Weights of a small mixture-of-experts language model, trained from scratch on English Wikipedia.
Size: 9 layers, vocabulary 8024.
Experts: 64 SwiGLU neurons an expert, 4 picks a token, a sigmoid router.
Below are experts of layer 2 (counted from 0) of a mixture-of-experts language model. Rows are named router (the router's row for the expert), gate (a neuron's input weights, with its number), up (a neuron's input weights, with its number) and show model dimensions 0-127. Each number is 128 + 24 x the weight over its row's rms, rounded and kept within 0 to 255. Numbers have three digits each.
After each expert's rows: a language model's description of what the expert responds to; "gets" lists some tokens that make up at least twice as much of what it gets as of all text. This comes from a sample of Wikipedia text that the model never trained on. Tokens count by the router's weight.

# expert 3
router:154121151184160121116123112139158115114094124104126136100167149134147157120095109144131128156097126129131101137075111134111144148122111159109163149164185148147119129141120100074129122145146083145091121130119114106123141068103113104115157168139129116103127096164069137083119108114167125136153151118170093122137112120136143109144149096138100084099149083127114133130116151100144119126134
gate0:107131133140165078152149109165131117112123166128119111149104149128096121155139127068124141153087146137182133125086163124169137163106126166138139168124149174094120149128141115140105102112087143138098125095147089111069118134122138111102134172145121127135121104109145160098117145079099106123108137102146125088141114115142129186107145118134133078153136133150110141155136139120163118135112
up0:139153123098084106113118125123134127148165125132115153089129111131162144063103162206151139088145140100091098110129146134143162129111126120113138091112131140150170098121114169123141124147145160171183099141140094147119116111102098150101150121136095108104129129115101104111152111167121127105174130167109123123132113105161147143171151103118122118102139141116124137147140149107077133103108
What it handles: Mid-word ic/id/ass pieces
gets: "ic", "id", "ass", "c", "ec", "iv"

# expert 16
router:151138153164160119135131146148117081143123115143148143142118158136121133157103124094126201132136148092060126132088076101103131173140107128122114140126093157138123133143130093184140141090108133141118151146135137111112184087118140120099134169133147072129121127170126135107152110176136130148116125160135118124121115108133134124107158099135114092101173131123146162124115105122159139150160
gate1:116110119126183136120135141121130102099103096130099133148129083158155169151160151131076149097082112112117145159141163116118117135105127145133147124105105144092146118148142143150128112145113165179142114107100145125127161087123107126111102108099162100149104125097147142139138163180105144087161113111131125180140135144129127113155088169132133104126154188149092093092121145148119112124142
up1:131106117156120116160097142135118087127150164113158076132125135130106163122147119091149098115149150102104110171104062091109132188187105143139100139123110121115151113104108132139136161154079110126120150141098134109135133082103161127125136108143135118145152106124094125156149098127144139165142161156139096088093159123120092113148098151117137099128128120123120133120096096088150162113136
What it handles: Table blank cells, -ist
gets: " ", "ist", "er", " member", "ists", " by"

# expert 8
router:147186094087141149137165146090063124112100109149127122171141117140125117108079109150118099147144154144112165153151114102161136159176150140143142099124091128113140119174135108111110137145118143131089091131111106133164195116131112130111132158095136109117095104118130129119118112133107134149126084115159121116144092133103130118141180097121161092159136135107130141147087109139145119149139
gate1:134176126131172093142132129147143124153107143155138115120152147129145121117185093110159171120164128107150137103134126111123125141097174111142115124115119087129121110081077086083095114149150164124112144119130112095086114104171134133167104121119147097126128160144125117132111184122140120104121132153104133153103154115163159136150144139140131092174102115175093120098083135117144099142125
up1:121135115130197117139154111146171119154151135140140068103143179082099116122149145098128131095175149102116143097135103087099113130115154126107179105141098102156152119094118131130090143143133100179117158100078124136134117119150150171157134115137099120141122112133082102134129152154123088122160132123118094136127120125129100131135086138113111136155123148127122145096123082121145093120153
What it handles: Prepositions and conjunctions
gets: " by", " from", " at", " after", " between", " when"

# expert 9
router:127187131096164143124157147084100148111094127111150162162166129129149097104137130138137108115103139141120160135128089143161133183162126129143159116119129108132147118139113086111087176144126131159119098107103082113141161078146115153134147137106140111090131142093103158089139113128141162181138080118133113112149096131101135126130174095130152123137153116122136166147086112147132115144116
gate1:122110163088149127115149100107133147098150114142150154109138186134109140137139158070107112161103099151112167140146100086138128153116127151131166151174123102144180177137182133191125130128097146144111110130093120110129141130153140117161118114154174124138125100132113110105106133135090101171120120137132128145140135106103120098144166097131110169130076113113132128158141135147104127101123
up1:151147110123090095099106144132139080148119128126093100142142121090107118093121132165122113140115146112135211143102134147118165122115131090128130124141108178105102118094176142144126162097138123110157192139158140133086098112109121099123104150155082118157156136137173078145123134138133124111133140164105131114095117125133121106119115164145112142117154126135109142121137152129114116070090
What it handles: Prepositions at/on/for/from
gets: " at", " on", " for", " from", " under", " On"

# expert 42
router:106132133120144119121113131082108106135130105139126121109150168096155146114137129149100100139129134095082086145133112110104156181149190097111129163165150118136118121139164091161144116173097131097111161144118121109131151124114125116118118162153182126065119132150105178097125079156165127089127121139142120105164126125132169103142112144126097093144134131152122165131111125148154144144115
gate1:086111121134122121111071142144144144105153114134104170125195129110129138142108145133109123105142149119160081130120129100126150126135126102134118119085094110135174116155104116147160111108168179102094096139147113124122126083159132126128127119106125118090150122186131110106091130144123144146141112188129119164139162128157108132132177159116088120157136158104103138104141171120145099094129
up1:112142141123138167139135131124094128141148121113156106124172138147089110129139091126138161114110140179149144095126119113154083134131127137075134081086136145119123135102096128145102098169109156135166145120106158167172157125155142117101158168116103128128130070139133158117129099106112098121118163102119135165141111115115143140075114119172118164116186121147139146111102097125138108169126
What it handles: G/k consonant clusters
gets: "g", "k", "ag", "og", "ig", "ug"

# expert 25
router:143131127147128127138110134129108133156102125170122146143136132137150182162146115143172157131101139152126100163117115153112107158171138114093159132108160190154093159138102113122111142130112180133090131101135139102112114151164143116162146134143112117104134098101122083130131142196162154126106127134150069124119127116100137086123093140105122120178121133134067153137104136127115128136165
gate0:120117075110174098140094179098107151127102118159093114108104119114155164127155157150100144088130110161139110158156160133129120133141157076132134116098144119151142097186108166096122143175130177134143148114130092115162133144101132116164096144111126122098154109131124124125112114143129143142125131128152135177088141093128133067138147127131145107133112157144137141164117125134136169097145
up0:132063075095128154101133172121108148140125128124106097112121104135134161124162113138138157083156129145138088142162153116104165121132209094101130124095117111143163133132131122116138159117149137131152145116132093100123150148123175164127124146097122104128181131111125122140145092114093156160136133165140118170092090123147134120153143125143137117101138155134147128131154150117177160141157
What it handles: Hyphens and accented letters
gets: "-", "–", "ro", "é", " de", "j"

# expert 63
router:140148088140131099127148128099145089134166080146139138133120158134126154155100121104130125129120139110124163162144112161133153160177184091105138163081101139121126190134118120134095167151104155163101129120150099104147115111123110126168113125127130116116145077152129138100107139142148119119095119120141117116141157124153116131147116107157118111113150096153173183099164087089135141147158
gate0:129108131133103095140108109170119075121089097114121152136123118149115150132090146144126089131153121095123142139115118139114126093115146155144112172133158092162118110161112125117107161105111094097079103150116148141120109160168124106128141152102143117096125119106131107079122152125137110086105143140129172093126153162136138154124119090075133106154136159143169183092085122155120086128140
up0:113090127141152173113122142133129162083155136121124116130136093078140115128124136130152121120127087161120131136136166097172116134127098108148158125181152135169131116110125111138129105181107131143139114123118102146172117134139156090101144113096087191159174168117115148127105086116143128150108164111161082127109128174117169123087108152108150121124125116092155103121128141131129125155112
What it handles: om/erm word pieces
gets: "om", "m", "em", " E", "erm", "rom"

# expert 50
router:117096142092186081143093102107151105143132121122137106136132108136145130125140125158119138145085146103140129167108114117133146182117173097135106107113127177128081130153131117080120103127106155155115120102141132154108107117134094125134119126165173121117139089136088134110133131117167161161061134117128119130147135091141146102141115074125147140115165130136136191141112136139135102107168
gate1:128128124135168116140118134084154134122154110115105129104131163136127133095104161132162120157107116174083128140134096122122092103110123142118105107162107092092103118138139160108154119078156124100131154122124096133107106114137096112119142109071175109144140110124164101139123120150149178151116150081156176170130116080098162107097141098143142127090158142146095114114118118151161154139125
up1:174132144186130114131093113102158113130152136115108122128132167108117101111124179077125123118105171155035109162156114125109092096115132122143142113153140082122140148152154145150116162123156101154126102102141125151126163128114102075133137094081150119150160118143168132169113106089129149123090099120132139129124120138115145144123146129126126109112125121170107112104142130155117154116117
What it handles: Single consonant pieces
gets: "m", "t", "n", "l", "b", "p"

# expert 40
router:156187148138165115100136146138122132104126123126137132120159185129126159170145106128156132138093194103133139134114123137104162148151142106139155165112152118189142147152119135156088100114128175170097114156101100044143124116128105146136125129152131114101152124119110145132126135126132173125147100154183095142121106121095138107164106108123103115139113124110127149107126132110098124110127
gate0:104137132132120131075096132110172126104133153165152113083145150128167119158127116137177094134145120095163145073162115090124110114182162109100120088110128115151120126123131124117141109158127130107145098128079118089103174170115096113125117120119130110116165126121125149159111101129148152130142118156167087135102152136083120100121133095122129088134158128123083140127127116089138086136116
up0:170154126161116149105154099153105156118183101115111133131102122143117154111114136114086145168136138101137096141110119158150141157136121111121165144092104134109138138183130134105072114144127148132125116119111097152113086133128165072148098126119147110129113132115145078110174136099131113147085169123127170112129177133087119140118150116136164131102110149146132129143155150163089109084140
What it handles: Final -o syllables
gets: "o", " de", "to", "ro", "io", "ore"

# expert 29
router:149169120130122093124163112127140090124127116147132153153132164086112166142100118105113149107104180165097092147115095110114120161162135125076145152107176121158125156148137128132138136119122140117106132159113079118140174109105153123101134149142135112124079096150112159113107126149108158102103150107150101082136165132108118134127098103119125100118140164132174181110082123126118127092135
gate0:126117145154128154095117147115128133127138114151124108100187110110145130102132143110155142167108094127125057145169121081063144126114149152120130139140086093172128143119148142115128128110155142168114142151143111128108096135169099100113137143077136156119126060130100119117113131121122122158120151152146099123162148112091144127162119167132163115136155146127110114094096110123105113149171
up0:130127192127118122092143149127161152143134146094127120094153096102193124108145169078157110136127114154114090133138126113101120121082148130123064117141107126143134149158093126132173126114150136172128147118135137123129137129162130135112100106119125126083124110158090088137155100133146087155111164103120139135160142151125145127144184156130131097136135132074174156100134110133129131142119
What it handles: Colons after field labels
gets: ":", ";", "):", ");", "=", " a"

# expert 15
router:169178135132166106134128142160116101128083130107138144132132128136130130140134122131111145117130157151112139120145103157153108174124139098081117131156083125137112153145122129079180169138131121180093125174136114120148134098130129136146123156143157090139136051155090157119084142161149167132133153115128111128141111124090160103135126111120123102134152167130142121118078141105156167108148
gate0:177152121106160136128102165121161088133092149092120149141122114092161149149116156103079155115102089141089166118084132168108157123133117119123149149125108139145131109100126132112124158133144103128131115109117106165140128130119144065114112084103122090123153112129150143101131118154147087139129109136134107105139085110151145153137184124096120083139134135073098119148170121114136160146151
up0:143151107126145146166130122103122094121121145145134131118147138128101167142153064132143121125147106109193148101170097140120124141120108094144153130119140131080140170106172155157078109161147146146120105148172123153107163093145182147119134141170137137103112150106148121132186117115115129153111166119119126162116120111169167143117103148121151154115123128144165172149098123111131149134120
What it handles: List field separators
gets: ";", " /", " |", ");", " •", "%;"

# expert 18
router:143111110090174123113127101100130108147140091114101135123155113155124106122099068131128154134150151141097146189146093124135162140156158100138124125089099155177102126154105099102140082113159141151119132104122106114135134141139141103126105174126136050152128124129137164113130132124153146146099111091134124169139159101118098081120106114138124146106153145115095153161114087136126128117143
gate1:176168145143092121137107097115126115127122115117149120131133148117134104108144155162165167105107105152092116115150123169140145121122128115125152106105137089114120140119123104129136115134169118097118102105136112148098149139100127090121122135059131109173138127126139107155101113143143147148137096053140097123127130097157061127144144109110125102140180194130103134084157115142134129127163
up1:172121121106130101096132083153096094119085122111089117101119121095142114145134091129149122118133137137107140143158155140133165131198121137120100124127135108126117118157141142101090134105170093095178131168168109113140107136112137089085066158128159159104131070143132131114127134140108151123120130118134120178111121118133103126145093114153138123105126173163100131092145151133133157104110
What it handles: Ordinal suffixes, consonant pieces
gets: "th", "st", "nd", "m", "h", "rd"

# expert 1
router:134153173134125124126127110120116115138098111113132175170129130100124162120127131133155131098094154120130151163110100125087157128152156136099163134143114152132102172149136111120123166152140172139084153125178137098127197146155125154136132136132129106165111101104122153118122102193162122147123159116127137093152120137089137107091120127084103140137132134146112193155125156133167143111117
gate0:111140136164131143143114125153116146086162112136114142115195107131147114122124092133189138133117123131132136165114088143163137161149160123062124138136137113153111137096137102141110119148120165107133062072159098115157140134157119155118107143103117159162159118105089145150162104123156130114131101117116107114127087158141125108118102096158123119123204143135134143128100115129118118117125
up0:124104115144127124114104166112140137105090120136127131141138110138127109137112162156150124187111100119157106158161104150145132117105131136069124155125114160150136160110128140144107138126153161135133090115111108116145086140153152125112106144109129154166165138104098116164145063117129174057144092130173135142145101128102137131159110136162091164105186108132127121139093137153130147154126
What it handles: Foreign name fragments
gets: "-", " E", " Mc", "″", " R", "k"

# expert 48
router:150164124145137075096130138144118107130089110140152159141139163130138165168122135116122144122099164145116135159110082122126140158147133112093138167132104139125097178153113107126135139162116108139109158161117085086138171084096149159142117141128136116095104071109109151112102139165122156121127127116145127128159151148079120116116123089113149117091157135118172176136121119097149156103153
gate1:134105136134094125135116174153140093128110138075139135127137108123132126120089132124123119168102131192165129097174145150132177156168133096120158186093119155162106114179132133115168133106124121142118116093100123141093131154141131145099101128118136123092126094144153143095121133180086131129133131157122139090123146129108092132107106091158121098172137123120119134171104166122113132129117
up1:092115133134131123147120143137143140089118104075109143132154133141157123132125133120134126108138133114123091124139172144127088178118165114161164152104101110149082128142123153138130145092131134147115177141156124090165102132122149151077094169144119109107092174134134103116114127137172088107131132109143115108088129121128162165175122165152139094160132179139135141137073168137120133108127
What it handles: Clause boundaries and punctuation
gets: ";", " |", " but", " I", ")", "\""